Below are experts of layer 4 (counted from 0) of a mixture-of-experts language model. Rows are named router (the router's row for the expert), down (a neuron's output weights, with its number) and show model dimensions 0-255. Each number is 128 + 32 x the weight over its row's rms, rounded and kept within 0 to 255. Numbers have three digits each.
After each expert's rows: "comes before" lists some tokens at least twice as common just after its tokens as in all text. This comes from a sample of Wikipedia text that the model never trained on. Tokens count by the router's weight.

# expert 14
router:075090122156161169134130068104135114193173118097152174111208058046165130144165128095114180125126116200172138124135099156173102147111120081166078148142173090111147094091147147144130124154105094141157111119159120190092167158204186076106164069113112106128110121178139144152150113153093125124104099164160078129061145076093106148155117091175173106128115150197122138131074158132098099145070169098174077118144124136142168126191157154130088105144095130174145161163155089126086158073139131090151092108154089113104210154119107158110142083120171156135140078082158179113103124112128178113108153089148125118130140091106127155151090150091116159176094130131090149168147162137094091127121122112175143155100107150114165168127111110139133091101161086113170096137197092147101135100149165
down1:162151152126087076109172118094161160116141088115127094161136171130160141199112139158107093037179161042158151147067147136159138159154141116073205124137126100120112188117151154088153088171129101155136146104120106190169106103098137142126119153180137206168120119161097159149174139093111166139153107181141056149189128172076103163060072123130089120087128149164137133137088163129182157098124129138106142131153108096095123121166152168150132107127095097121119085139131146150179141135119176114112144102140077165129068129101093124138130162096152136146063172176152077169133115062124157109194135121151159183131147189083145110136193097125127043125135151160140147105111145164121135071055095102116112102113118123136101127172135103089166094109146145144158070155128147103167145114104118
down2:084068082079167166108099147068196092121158139168147147124126160136137078148131111162122126125115142151078186093088165161132052161218090056143144113122116110079112127171139118206140059154162130155074145114091177165098110085039148148157240156167117103084110131110153067179124122117182064141114142173167148112124103135138179085195123095106127109115102101082173109112131183119125126142127130142143136180143109135109087098146177131126119111169084135082147126112159145167149119136196170092142101097130119151103121123149200129143151139108099119117112116139175102152153146166109124111136078154152089114152147090148094097155174089155116135172134144190129111180110147136173109161139103099147128143082112086177118163101187135106144134115128096129113134133095125151133149155091096
down3:091122107110115121088144114083077070129149151131163194123123112099141123177073122150103106131140081136148183118088204151140157131140174157089141089131162176106144103128117137121107166146135148152105152135097131157075100101175184160108119186103169143065107118120117157129091159108110193162143087099091174125119170154154105158077111125057060136131166085079178155138120150124129070138115087115152132075111109165176082106113145154139093187120145109104140159073138145154117103195130132023122079115151127087106137145161208121124121139148087128145141173121124093178094141147125175151114122117150108157167106220148092119103150145121143093097128089127104161121111138096112092121092152130095108188180179128123066126096167146086125125066086055134131123136134103075187096156080136
down4:087095124092158134145098176110096164166094142212154185080165111091105141141051156157110087113097116129139126187144112135146128173118081153129058130079064198074090123119096116105125179148141111113116157089108125141127152070205151134193135132127154179087140085091157107173093160080097119119112113088075089107152177113121184161207135157155130115115110048091138167136136130084154092091148130160101124068128158099101158125099148163087196087136114137098109118103110142127119147112124086079103144137090110113132168095126171115133097132162125158176096213136160148131108175155062108149097116139097159127136157175107119161134131145097151099089102085085083142146173141094161135114125161149095074167112166137143128094157187137091106200141138151145106119115172165155109149133103107
down5:111089052130094149143143094139145101131146141115087048190099133104110150175164148163157129142146083134133138133128094117119146170062180116160116139164206137115105090085097089172122126112148085171103150121115123089130103106077180102129147117140170101157146099186100167114092145066097126109193135134141111195171109116133148106148092148087085069121113215155089099188143158144072136141099177126154136150162142174142097129136121094103141108131097132121164162127173108078083145081105149072145133170131124107106160058164112110168143195101197157110149130121136140159106111141105127117115077111122165108121157086154159176141062145091174105130154189107186154078168125157086154119143097139172126151070066137112182113167147082170155128073188116135111160129133136104146180130111143
down6:133087102123146071102082105117154062118063167137127126170153195173120115122089106110163082124155168146180115132140151083111117150141143155107133122105076127143140153082132178126134108181126142130112119094139133138109066202135115105131096129146171110092150137165169113102159108103061171134110129161167132085100137111138089182191085053114074124131110140088085132121109182097102165169106107124140165161069082120093117129104137137071092151101111232110130109145197133107162078140100173088161175157086146163147143083125112080145196062125156127124114142136130123115180175163142127133072144138120150155168080093105147114090114089148065203089160115146127119140143107099100095115158125098162141084095131157141193096128148121137158135127176055107076144139114086125114099170127193
comes before: " the", " |", "-", " |\n", ";", " a"

# expert 1
router:038058170140200121131126155127127063190096149091116221162106107095133099090140214120117058159154228126198101094187097166152159129138207122105105160115111156153147144096170228126170081177136074130115122159155130132121093124159151136068144121119087114153103162144117151138115107161124148095078094152143084161124155092096115126132144107124133092114107173153129119140065143134104096166154125102156099161102093091155182087139114102120135120164125127161151157187109125149103150137165149145197105108191128155112118147122103110199087110122149167166143076137122158117109112145157174085113124107134114149115099058094050123188071109112116125089123107136129145151160160134081111152089136144141143105131096120127151130128115095128084107121114124152120142148150105096090128126176105
down0:098112125084080099082079135118139166109099151148114126135117100129098175144255149175117118130119134150152092114146067177112098126109159129145168145156141081122197090104084141109112108104083170145136160091167110132161143144214156122134171152078105089100104156147113175155162142104115137068094151157124116172118190075102107163182101064120136079134063098143152097143114138127084135162066123174158116209164102121167129056143119108111072145121069140167166163116124122093127134148169131163142173032117136145119110112068096126152163109136140149120146124077158103126158118111160111111133171115119100157124167094100164129138166125129124137157132171156108099160179159169102100153088100067132115164148095081127117155111101134133174125101127098094142126123139059106141134054120158
down1:125080175111149141126129171123124144178142147100115075126086114171159116112112184130125149104172107129148152162122155133146076197160140143093152192103157105145135090176099173163163125135148076151090095157068115092168138185119172054161149109108104119154116166114156148122124106173148140079110108070183107100082068163099110120126123081139144079159104098134104141142139158110162147134175123110104124178103090110104129135142164130103132145082145199184150107138094152108145117129172127171171096096159141146090160149127102109084131092095144138197152123148094118162117180148244186122132117061232096129144165111186178123123143140106126133081165157102087149138136107151064141154138161165189151118129066180138133184133159127139140088084164114149193115105145107112146098142110155
down2:124087134101080047138158136118127149109151124169181116122083156147148210170245129164169116108116117141108121062068144116115093143093104136142072170131170101103139085134093144176156165147104139140115146089148116139092159155133179057166127162045079080112087173127170145176157167112100129143122120114100136100121143071079144087154113142184145124128090149110151133173107189136133170137128154207092118123088090075105134205168115060113167151104074187170158126149117123115112131192114132176132102114174088113092134115163089089171120138064120125129165114083109106105110173130168105139090099133111079117126154216152121125144157102177129155136094117135129105146145142144137088134108101142101082132097109122092156166187145103133126143133123083092133109136160181096119134119144138
down3:062142109146197157134121159159159098134075100083075170035081143205151142117134164114101105115112162133156128119157142157148211091154165108128147163158114154122104135116190124121126116166087180142086137146145161136143054096110147128103127062137098133121123128110068083100108119138181179116099079105124105105114148137141120093174153098179102134133191167157124118137081098092183132161125134087125130171054172135071158064106126128151099108108175083168134131108162158152116140178130132093127170142138100114132119143074138125114081102146128141162130123244101098151135125144124106070110132183149121184090080092155062093117129115119089084137159134134167130092154116084111137125159160106106126074175123153085095161117181109136099137063168106184128170180154141141126147109130126
down4:104123149094078167083094134136151172104124167169120111144106131149142141075213133151092148118146168194154134119156139138166115178124088153105136165156164149056126110100096154135161098152092131114167092134138113136076075162115110101136142122139088129154164161112140156119124173131089112107114155147135082190107165126098083135192140118233165100140090163157139130116109142122176152139095125088150117195141107122119129157136124101113129093126077164120158185156115091062119160121171135185139133103156135163107165142086125153106096073181184096164139109101105157077087080106160116073079064110208139212124139082142119103172138121112137134159100199120102173179117165156125174186115150110155126136117131100148169098094098119183125092146172060182177098143124113086168122138118143
down5:066127109148115127071107148111099132142084150127068097142131131125113176133251084203105146107123077111133108120092079152092117138096171134121111121154160095100145104133152149142151110118106182140117162133150084138148118115162148100172152139157054093128115127157121097141167126095061111063130128144114112149151163050104124142117087124170115094070095127153123118146132099164083134136085129146130156158179152149131091095114171122093075128094136137150210212119149123119149134162188094152176162082131114092095144157092112108142170111120178114121069138099165108108151106100155050136117177135124118185133164084128150089143139105092137132110171185185092117148169137177120115147109150087176126162116148126140149149100121074161150116089120099074087150140120012108102121056121110
comes before: ",", " (", "\n", " and", "'s", "\""

# expert 15
router:106077157140181159106183126093059104209174187097178155145123090096156113159127109124140107110168139141163106121174091171109082138129160141130063157092134118125117125082178193153122129176130132131130114112135127117075175159178139110120174204089098119168119151142129171141157112130064135101135104122166084165152113124054143161184139127136135098145074153133105065170111144137097115152116137157144080130207097101152132136114102115161129074182079138149156166163132123099132163112151179186187075126172092139109145159131086145161132142091185134163140123108126244128109123151181145122119119055143117172132192138130129140163109140088133164157094170139140145174167147160083135147140115128158124195111125102075149126139090148151110124078129110137125074133119070086093132104153159
down0:160128116089107198130105161125122081138111198127150134158128112112076144173115112127092125121168154119127111155111072190030086113122090130125172132087146126174128115153153221151112078153088107133153180071160120092121103167095151154115102104174111135129114130141148238152091097086163133056136098119174125164146136142081066143148146132128149094092148137158158055177140150135117123092110135091141105153147084109097156155157096105153091131193106126115170138139085110177130139145152131102130146114132105126103121119052097153121177125102151157132109151132116142157068109119140140182148130199066148079142149158164112082134128123100124110106086064112189122097139149117070124140083108139080126128109089090116094165172104171140146115095129225136111193145135193128190120120127125
down1:171125090090127080126143078124151105130115122105084099109096163181140146136166128104092107135063179149096120180105158138097058137085130142149120062156199132105134090170177139183137118169142072106133101127103149163137094145143183114088206143141123102178180119189140161153110114119207182114123099185140139105175132117129087102143110151186121107147138182165086110124122185149175119111126148086107125226119059129111121110126165081125128126114084111172142194124134092110093149147147118128136142114148117106085156096125141139162140047111133212188144109108133106161140120135137187127150111148174093180145112151147145096080116091129108143133054133159108142123133108111080167160072162134141156157101121098104133122165125173176153098087177103123082063173116136097149104081108108
down2:115169099145189144099083096111108097167097165148116149164124139131112097054157088097138053105154155174115158112145192069130149098140171060130121165111126149202178144055117157146083108144106168149119167156128102124095138146107136110092161100138134089119100138107130088087148138077137133114167112104137146064077202123108160062102077187171109142097161139177095166091132123094120105087126157153092160157135162146133083125137122146105128147142170116138139179096159149144139143079109132205082118134118089076176114093121127085145136200136077095127147173156150131144084223098136143161088105185167138114172111184103127092106177151167111169093131110178160086168118155127093139112109116130144179170094109150142137094159120097068121099124157153142138160183182152096138139149127153
down3:123103076151131117137138115124131138144139149116139075132083049107116135105189107141113196113170113143109090206162134129151063145115107175093097127108156106082140122164118169135160130092185060129154137149146158153093102196170126065131156149088104082139140162135185173149099099091125180112136141072138105131146097089075116094121124128078155130122107191143134150135105159130060083119151095138126120077159079138168127192147105098144119088149039144071191114171131126104112150135132137181108143031133131156105140132133102093132162114118190133169132147055120123090178182176136168159138127090095080139127175135082157149105123168139120132127145129174114102141096142166105082130141155173121156208074122086133142144128114172150140165136156076111193117100150086120120148174120173
down4:117067142151086134109130118112125130151145133117130141141101119158073112159166134134108102106129160104123135058143107132118092079138116177111172159116152139106066119048167192131131091076131175115088134136103154129127137087161150061117136166137131140154144149108145110130154110109129193115108141055107132142124115064104133111172146044074121139151120141143092123113123114119150150132150113159146148100066174161121108100152122089154107131119125172125121077087114094124088184116057167119094092135149111124153228070100102110116143126101098119098128137155101177115150099108111087066230200091114085103103191167131115077155106163161174153148109124172096116079136115078072192161161168130143090104195091114133071099137035156082144123157133134159135098140120092165127118105114077
down5:076113162140098134121166133136099212142192141177145169150113100125142134126003144154100179156238073127109126142151113111125119063143127127114101135079141150135088088125090139143096158189184147143050145159144123093097142072161098122161154120127149105079183117118103131147115166103103119125134080070116100152176093196148153139132095144130081144124119115078141128120160112117108146115150068091091180116114127166109127165127139111108175178182095125105083080102125134098107130084127064093161107146142117093161169171145132101116135136106101077078126152152154145141171102123106198150078083135105175051106122205136126156111150149075125124127131140101105113098081155112144136108104133134098101120071120120161121114117085186119161172135111127121113149188143151118093149191094091
comes before: " the", " a", " to", " in", " by", " his"

# expert 7
router:178043139191137047127110172087151064178165146138181159110148102186154203077132155087074085151157133166165100054161105153106131171088133112112118163117179104101140094075161098138094117151091081160122071142139090148079084118200100110093086119094124097173100216179167152156096123132121160110135130168169132129126140125111124145126148132162135115127118172138107100139100156150150100131119166090130110143115092079177156126119150075143098110122099200122146133114172124155107140068129123121189075073138125104066150173132121134103126095079163142135157103081120143073125076159115193106142162120141118155134084105104111118131098115130059180127113180154099165165155150108130087157142116133144165115124138102118157169114071095166132112101107096137142072077152110119120131116171160
down1:125176149173121106142109109096125111165083079160147106129149151156140155173140110167128147102065163129108146160120098124142134136174106132142148189092125138058094131125145152147144107145109149204153145175082141175139102120128150101127178086130156132055157111085115104132125207184167205112061164175103116156159161116142093085137082096154135132165123197131111112174163170153132180121093093144173119092116057169134144134099188123153120094124190098160120150126135130087147084136077089154131116110160110117140095074143075098193159169104108120124169123135155161116080088137194090148131146091192055196154132149103184170109138133146167147141133150081100099112061101152104171164181124125119131099103125155158160112153093129127108193148085109159169159120155187132126126144155162
down2:085154090168040065100129163141090149134086158143155176151186111108119139185145142160150174116103137128121167198087096103092154104132155130163099123143112078125145121111152146173161107090092153226212087142145140132101116132104178118076155141107098125144112160143159122106111088117162107117112199113202104118072174082167150133111121137096154131138139179195085134156159050123086127184107120152162105151128080121160066073107142174135153089111121093046101159170155138142071146054131161105137138115118132168084143187109129135103175149081123173127171145099185126115094104147081170167146119142097103154131125121125136136122115129189087093112117133095107135102135161138078125132192134110113105120166154117150182134104078139142140106096131070103171153146108083156114126105119135
down3:097111131112138145135146112145116106085162166114113094101162123118102125087121147125110092169047110126040127112114162051075137062136150120103099120106165085136044151120149125177135171151112046167130104105152119082110094112217129160109158160133145191108132127137088128082143193085104180114103150100081098090172148140118109107157105089124155119100147128157142127103151120106140101117161083150080155122069168135146141164196083058142135121083142088140089150131110098138070122111125157171117087091106066182138103089166162136126124151114127158043127075145127083098124080125106149163116124133133078138128145125204149182153126088190093096118152127105159089140138121149063168114145121144146210160180148141163094117087140169134087119130100118175156094114160135143123119123165086
down4:157123187132171145123196100089114167156130194161122127116134109126079100138098122153123085146181067104147129064140110125108105167196110190128095152099081123199127112120158140132144199122165138109131159139135145116134169127127137126121119114065094099125132109220126110101127147119119163192111153080169143111093135109127153115131168112132106133108097148166089125137057188147095164101138126095101160147237154120128123114176179140122125119105096084165140113168150133185156116168121094052131094140091117085177128100120123173109136192131140078093080090089193182144152164079143098141181165085119133161114143168167151115076120170149120148188058114127193124162118120139110116102097110166149123132153145095117054145131072161087111114144147108178136103117091133110163076130092141
down5:117102098073074139155121145129184142008160071122118173119040136114159111065128169154168031155137133112179158128092090122104181115107151125081136045170118110182093095155141148150111158129149132119137128157155083137118196135142101147118118080193081100157078137139139146174078145141129099135093108139091110108137131146178133133156027103157054141131151132140102113078099131072152103125158113116113111126075106110154149102131134122202169137091089185121141088146116114122081120092090138152131134070145167151144131151103108116103097127114119116150188140105140082178135063114085131091076160096114150126164071060142109125135116109159116145131132109054089112161154126135163119142057108098108170085107124118144112158130146116159131120130150158124145142132119163102180136168146102
down6:146122107133191158089148106165101096085099166150144053101129118109127135138234159160112042116129113138098111134099118138133090070155098149094109136125107114089159099108140113152159172158102066119131177089164098101141176129071124114081131088114057131163091206149120142094122070130105137095116136107171131179127165141092136092149094105133142128154111118155138101134098168127128136156123148152115117107107131138142103162112173157133183178144143116102199157122146129090086092152105126123152147172130107134153158116153156210133178054092151177157114157091105093088125063166137096119126128163139150179049114149098189152148069131110057099140110088095177097153097145172126112187127133103104143195154098150096111179149110111157125131104180087136160158141145131128123098027134132
comes before: " ", " the", " K", " L", " T", " C"

# expert 2
router:094130151134088190153168088124105074089174043092158145192146112089195112184137137131121165123125130145139056145166118131121130161118124107109091150130156124114140120071165119103135134158065104160220098100147090110121122142144111097135129119106066123126080163148147159133194095157150160131149090152159108139079142105161091149211051084137146112103121135179170105131101146133098078109117124096126109182135106149123129120180196072159096111208118140147129168123164135067108152133140125155127092104117062155114146111113107135196146061153151168146176123086129118130102108162114151104118164072171091162136118100123102158146127077109125191118104138148101138136136117169106131160088117129138155137118084056072156121158112099139166077139144137169198136127189092081082147083151112
down0:112161159072124127121115148091098174106093137181099108090104128147142071098181088082109070152152117106098184096063109121178182099116115104145131175167134152145120132116039135108131138212095173158163162134138081111131180150160155078136135170104149096149107129163113085138072156104111149206169178122127120178129097148116098123177102132155116131108089108108071170104106114153227140128107112120124108080133149150110175121037150148168150098197183176081101112086144128119118129153140161142071148109113108111160140169100136140167081152172108124097049133143092105091121076160114112138161089123146130143051083141156147199094142108100117143085163130083137125151102139116126109149101114135092129087130178115157116143149150181127140082134121124142145168148159071133154178100089148
down1:117158147123146255147153116131110132160111160048123096114130171079082139129139105146127112188171110080116124129129119127136134148116113136159115118154103147100169147115227174108131154187136133136163171130111147058125117138157146165161115088112090142085111200122130207147119171120153110134118100113212148092158126110174142126141166095094128119145164137101120089145195131103161098137100135097164047081111076144150107172129136106155083035134083126154122089152179165113136202046132096099155093138136170147139140140127166140109128083104132155168151101135132135169120130120120107102170131103148136109171158144050145122097091127132152140113121077104140162105091128079147132163106112145120188131117178112172112141107117148065196096115179161153118145115090140089156055126111107
down2:174064089149144123205170130115079132132137132165112121096078162115134126087098156108066136105101164144149151143182095083114122122090156178152129085096160147151080074080179133146067162143107139157233117121149085067149150163129158154132074076149104128151087168126161067064151155135148154154191091140109154124147162113139129084154104141141096109075109156099102141155081122132134075158133091106155137164102129159103122104174146105162139125133183126129146092175034122108131146151105124192163123110117103118184101082087152124188100105187132163140102133134082221090103093179079123109143162114089124112140119140169144130111184095174169147098134112125116112137089139159166164085097158175106194087189122127155123162117121146089119125163115163124104110116130124109172106136092127
down3:131151136143128129070113147119104190074104147162095108104153127099170139055123083174133084100130189112070159168126145077084168124166133054116124113086119145122081144123080132197166099105076129119158142113152105124170177112127122155119146139086119158136145078133128096094094096128138101144172136112174164163101102117098028101129139153155139126108097147135132065108122093108066121118150140115138132112153179143142091154105136120124088144093193119156147189070158093132138093155178084155170146168124087113112145143084144148156096157178138149173163152162187126137153083139143162176057177179152126173129121056086110159100208155103105079120104083135169158119180119169112110132112129129112137162160131135172146103132125068206130109114108141166141173158084076092105137147098073
down4:105159171115090122133131117138100168132135173133110104082115138120062110056090188190145146108093141167106185106095137177159133095116135153066193054193161145198084119120151083148123105164119074035127084087137135089154101141132075128119151166129158128098086125090064092153107113124110135126129092131119084097161183170215130170096095148115067144161144067122124097142093141093184147093119115152072118063094118120133109159139095147085125128140142152143095101102175125154160129154131149169095151198112130072127128132133116136081123131200177076118135133134096133112141124115122201136171127144113146098168091097172099154141145133162117076105143173096146096140130119168113153108125099104097132141095157102176124127128070182114171205091156111154107116155111152164114127086161110
down5:128101139167108132128155153143110065091139149066137116121215129125095106185097140165179084168132165113134171146106153102114073125126077088126178149150087157148119130136153188152155123144128141051157108151120119110094172155123096124095137136148122091111099109103059137099173147148101130158117161150129135087104133194140069174110113157122079134116110157108118093139133133123129044109160127069098098110121074093110128120131130102167060138078132085072160083164082183135145077099138141117073164110053074112172133188150133142122179117186111134117129100151059167101132116100129097157115145130135125141111126060117092159093124103074114197107112121117099105121114150093127160046138150130123123142143172189108111149146102133133150111189038133144143151096089053082120139165093081
comes before: "20", "19", "0", "1", "2", "3"

# expert 8
router:045191097065158145104181162161173154162115084125135167153127073063154128079146134086122159148215144162159121049149111133123129171106142133151146156118158129106146142081147159088116086117085146120143084211136126157100214181174161107142221176082111104127106104165139170145157107157081181116129102126130117156124133121126092125150065075142165095133131145160134118139129105152104133150121144091156138164130123105122127103217123068164065120149083119129154127177169080106077158083129146122114131114121110163112136142103115132072159124063132121145132095146170164063140129098148189118113140152140124156092108133112116131124111095113118150186117165166104174187116102150116116157110129124203140125148129108097146132156148121156145109142147100115110120138144095135234168122176186
down0:149131136076138126135150117108165167132128140094164138105096076126111197130101130149093110167138115117158092068155111189102106188113156151149170114122079115134165112085099127129112146100122060203138108105149113120086106161125095096164109174088143139118138141160170048182147118174124111149079165156112217112106092157117060133107137129168154086117115117085102069147106113139128098062168105131101093120138146122125091076173094146194123176122170141117165078126116166158167104090137089123126070104180130085125153112174119111085125148104112110182105121163101158100145147079109131154116182109128115130148189168180129134158084095070204090131194123136169184174151105053114156122150127130117138136069171155071142157174155142135074085170111090168099152148101156134129149136157148
down1:083101188147153155099165159122133184125136092148144099126210107130152112205049116095142167074102139143142092113158101072046145133136173111099120136095098177119096171133105145158120172140105162147161116147089148155103125141187168131147104205141139149154124180105118101149122110114076156152183110117147147111079060152161173140144116164076100205124196135131111134110130112150124108093148102145089145177128128153143155158160128239127139110135111120145083111114119136095142155143162160176107153105167141117110095137140143108170147124151117120169160178151116111127132119107097108118115096131128142121126156136120149146111085229088171140181149127103127132204120101133116134115175114126087067180128209108105086073125122193137113198154094138165144114193106096123153120156123064
down2:094126171130140121060131107132121148184151174119167134132157085155162104095102150096070138094109158161109139074144139135087139135081162124120150139166078082173180145133158185129123152140157090159137076122160216107124077161160187147092093136131130153177132160193100094141076142119071120140152146145140115115187136163077145074096109126151124110088102128180116169145116143142174140162106138131156177097099108153114110136144110188119159134174167148141137079193120115131133158160162203112130177173133068152129060104097098178126078158097143132107147123056130177122091092127065157106085175175142106135105140144124147140162130105104073147073150131154133143217070144179142123161135109095129129110156138166151163103154051171092133108082160202113134133156102111138106110130095100
down3:084153126132105142154157209131167152125179124159129122184099183059124131104120118192082084182104125147125079144129128069077100139066120126133132194104161123145163115117119133143115139135230163119124176123175095152128170170143114109162087140099142124073122148148117128115073114162146134128101131077140050128089103099171109202150105149143095128135039087140149169088160117128161108097171157126129098102105142088184082162071144071134140132128133127118131099144124122070125126152148143144118155140171164104133092106153172088123063135115203047117122127093142115157139134127109160170126146158162131157136092090148127122173108089139150139107153082093152067138145165153134128170137126122155194147149128049139138122101146103083111172087093094022169126096171115127139122145156142
down4:125120145056173131092150139147110127064182157181106099143103123125046144137062124138110096163209084143120185202112110140118153116104122140158107096183146131073133175196141148141162180141086099095154195143140130121180179130091193119149138098076097128134137142197143149106110168133130141140128082146092120182166147145101072128134045151123123096127147098120113146119132109147144097125145110153121170060147139131117161087096159125144016151127079098125047107126165156108110119160162086130073164088174165115153084155100119128152104104104142151097147146149162102109137143124138104147160073138147169161131155086154163115076142134144111163147128096156121174104129149085092133112081100084124084076084130151132117100138188136161117132163082101144068086139115163112122159089176145
down5:147132064154112095176115175130114211163123136142071133107155065029083079103069117068128173179168145115184118105139160119097173127114127068117142115117145149089079132124175108129153085090093128108166106123150137144155099149173123188064134124097128183103140161155169082141124119111132138123173112081110084153131124141149113136160120124117113180101149079091098084085124057085194144102107043111135142130125086160171108183102137111139122134167110098117137058152118183145142101083104118185123072122122113129188113192094085109112133139045127160100157129114111090123206148097158158125162135071113128107128142109136122133122120107130135160122116140069097205118137083118099139144119153163123147150128155154182172108100136111149117102141099137104107112129122084075120151196115083
comes before: " ", ":", "-", "|", "==", "==="

# expert 9
router:144131196123079195057151061146168126181217193077091163172174121045170085154161167131116134068108125168121081142069091179154097147116132137178160144107165096113115125126179117079167105188128122145127130139151131179076117182148214126092095138069083108160136130151131143179153098118088135114115145144145109166090167123134094152176112105163126123135114114189183135138120147184116093162104151104127110124121152119148136107166127138173111129083084139138161148124177106081127126116108116140148109117146133134100133105110121133170137119143154215160141111096147134130086106210182086118105156128112098105133103107116127108145141107122114140121143171124093158148170148113141106128013088106157162155170120103131143125108101112146094110134119123139122107118107103126232108076144187
down0:091126085072093152148136160136111129076087137164087100125078178115116146068156160159112093128135133145161131167184071136107162131156134086147139119114131094107175084156073184098112070108111113177156053148100121142062179125087084100078099136130145159119168118127125193100128137113160157212159090114147111110090103137124079125092138149131044113131103204188142091161153085111192097083179061096111115171137149196142090089163184123171164148146100137093188108134169137178078176134139115123154146111135130139112180140101118136112106139135148086135155170130100064129162151175084160128085091141151142129129106152160098151098175169136131167109133134087107165133116088136052089092147155166125143157136137173099097136148167126057108123110144125140132139162167138133126104120079132
down1:130069105119150194122139150110118129059146140179134060097107122119111145119144119123122117169128116124141151152173087136119121123102198122143101094157159128110106100109179172127131183151134122140137060192030108153085098124127103092187152144035072189101077188123189145111109105109126079209140183132126138095152138109128152050127115105117095204146128098135117151116133136112182147096135117102094096122116185157118161095138139110116145152184128118118131107084147107140166160110117106144112136097156118119097177090129148138096099152127118095147112123106159157084140153159123042092121107121203131154162178153143140169091057111153111098138089137121129131120136159195157120070080096144074173136138176100130125120139185096164133128099124129045178091106157129138111192113094155
down2:109198192118177125061141209164079138153152127117123117094156074108150107143134172118143060112141127103153159093104156122203130172138086094086146152180111142190130092154126166113138117128153133082058115111107124130137149138123098142149138102079118145178172088076113087104115167156135125172154145124143151051128120091116095080154141133151112125120132163104090177142111099042130131143170125165092157121132091071137064103134127137087088129179132152096088025125133137110148101167094109132071111090128148114157097165150100135144069115149055060137104141123122112163139100151103165155162115166103159109138108064100093157069146169124145124096163135137125162103108135143139121074115182143134141136146111190184109093132074089055108139077148145136122086158086115129140090150082103
down3:141072176094125121174118166138099134157084124083117130182124137118106160091100096149179105131163106136134139108157141085068142147108106138100141139164124155109100086154108124119074166105142109139144136104077181114120107076119085198152093107099131100066134106139152123117141103116161179092152122093141145097145107123136073076105129148090112084148150074095117076116120073149084129101076131081101095141140139175069076112169119142105133170145125119112114110103112102102145160127123070088159127096112119131136088073123175092076112142115088137111171083150096157105176168068144053124149112158144112177189130126173094215026181171113116053096058090163158120134143112119153131129076163140175121070110173073119120141174145099107084190167102113145124095056134117105133140132123129
down4:063154145143146154138132121138111100110128098122154071149093135146151127138167116151101075049141151104079150115155148201148061105136084174098115100132126083097056136139164100183119153112128150083110152140100187113132081113097133082157147138146122033100109124096125145073088129067151097130112116130118130128172141120135103215160147139144163192121111114129108144125166105075154179162067154135144141126142188079119118146159026113129138119181070169106183130045169174145140168136141112154136185104078120144089173130087127123134147128182117091156099155104082115105154144111095143164117102116103141165137188123141111171092121105166120154088098181107102050106153133143111184137107127088132137120110112083098105159139119184158154130154082110071131118143166054120158106119116134
down5:188101118152176152130069159137182059036082127138120078119104068117142127140126130112117103162114147093133091103173113122123142143156184173164158099150081137097090122040153112089108116164122183130125186128155178119101132156183106089121169151097186175143063175193134141139095165160120124115110064100157131097044107129178118153132110107161138065126165110146106079150174102123068111122145151128117141128181092127124146117116176144075089149138153135139205066162117120145080131104079114179118151123148127132098117188079139148175108163120142182149114152101175161100118095158201110114158141116142058133134153092132125149120114178141126097161127132094119151135136176116116109163134131074086133128139116117184133179132124144161144192081115130125151132070167151182133155085142134
comes before: " |", ".", ",", " |\n", "\n", " ("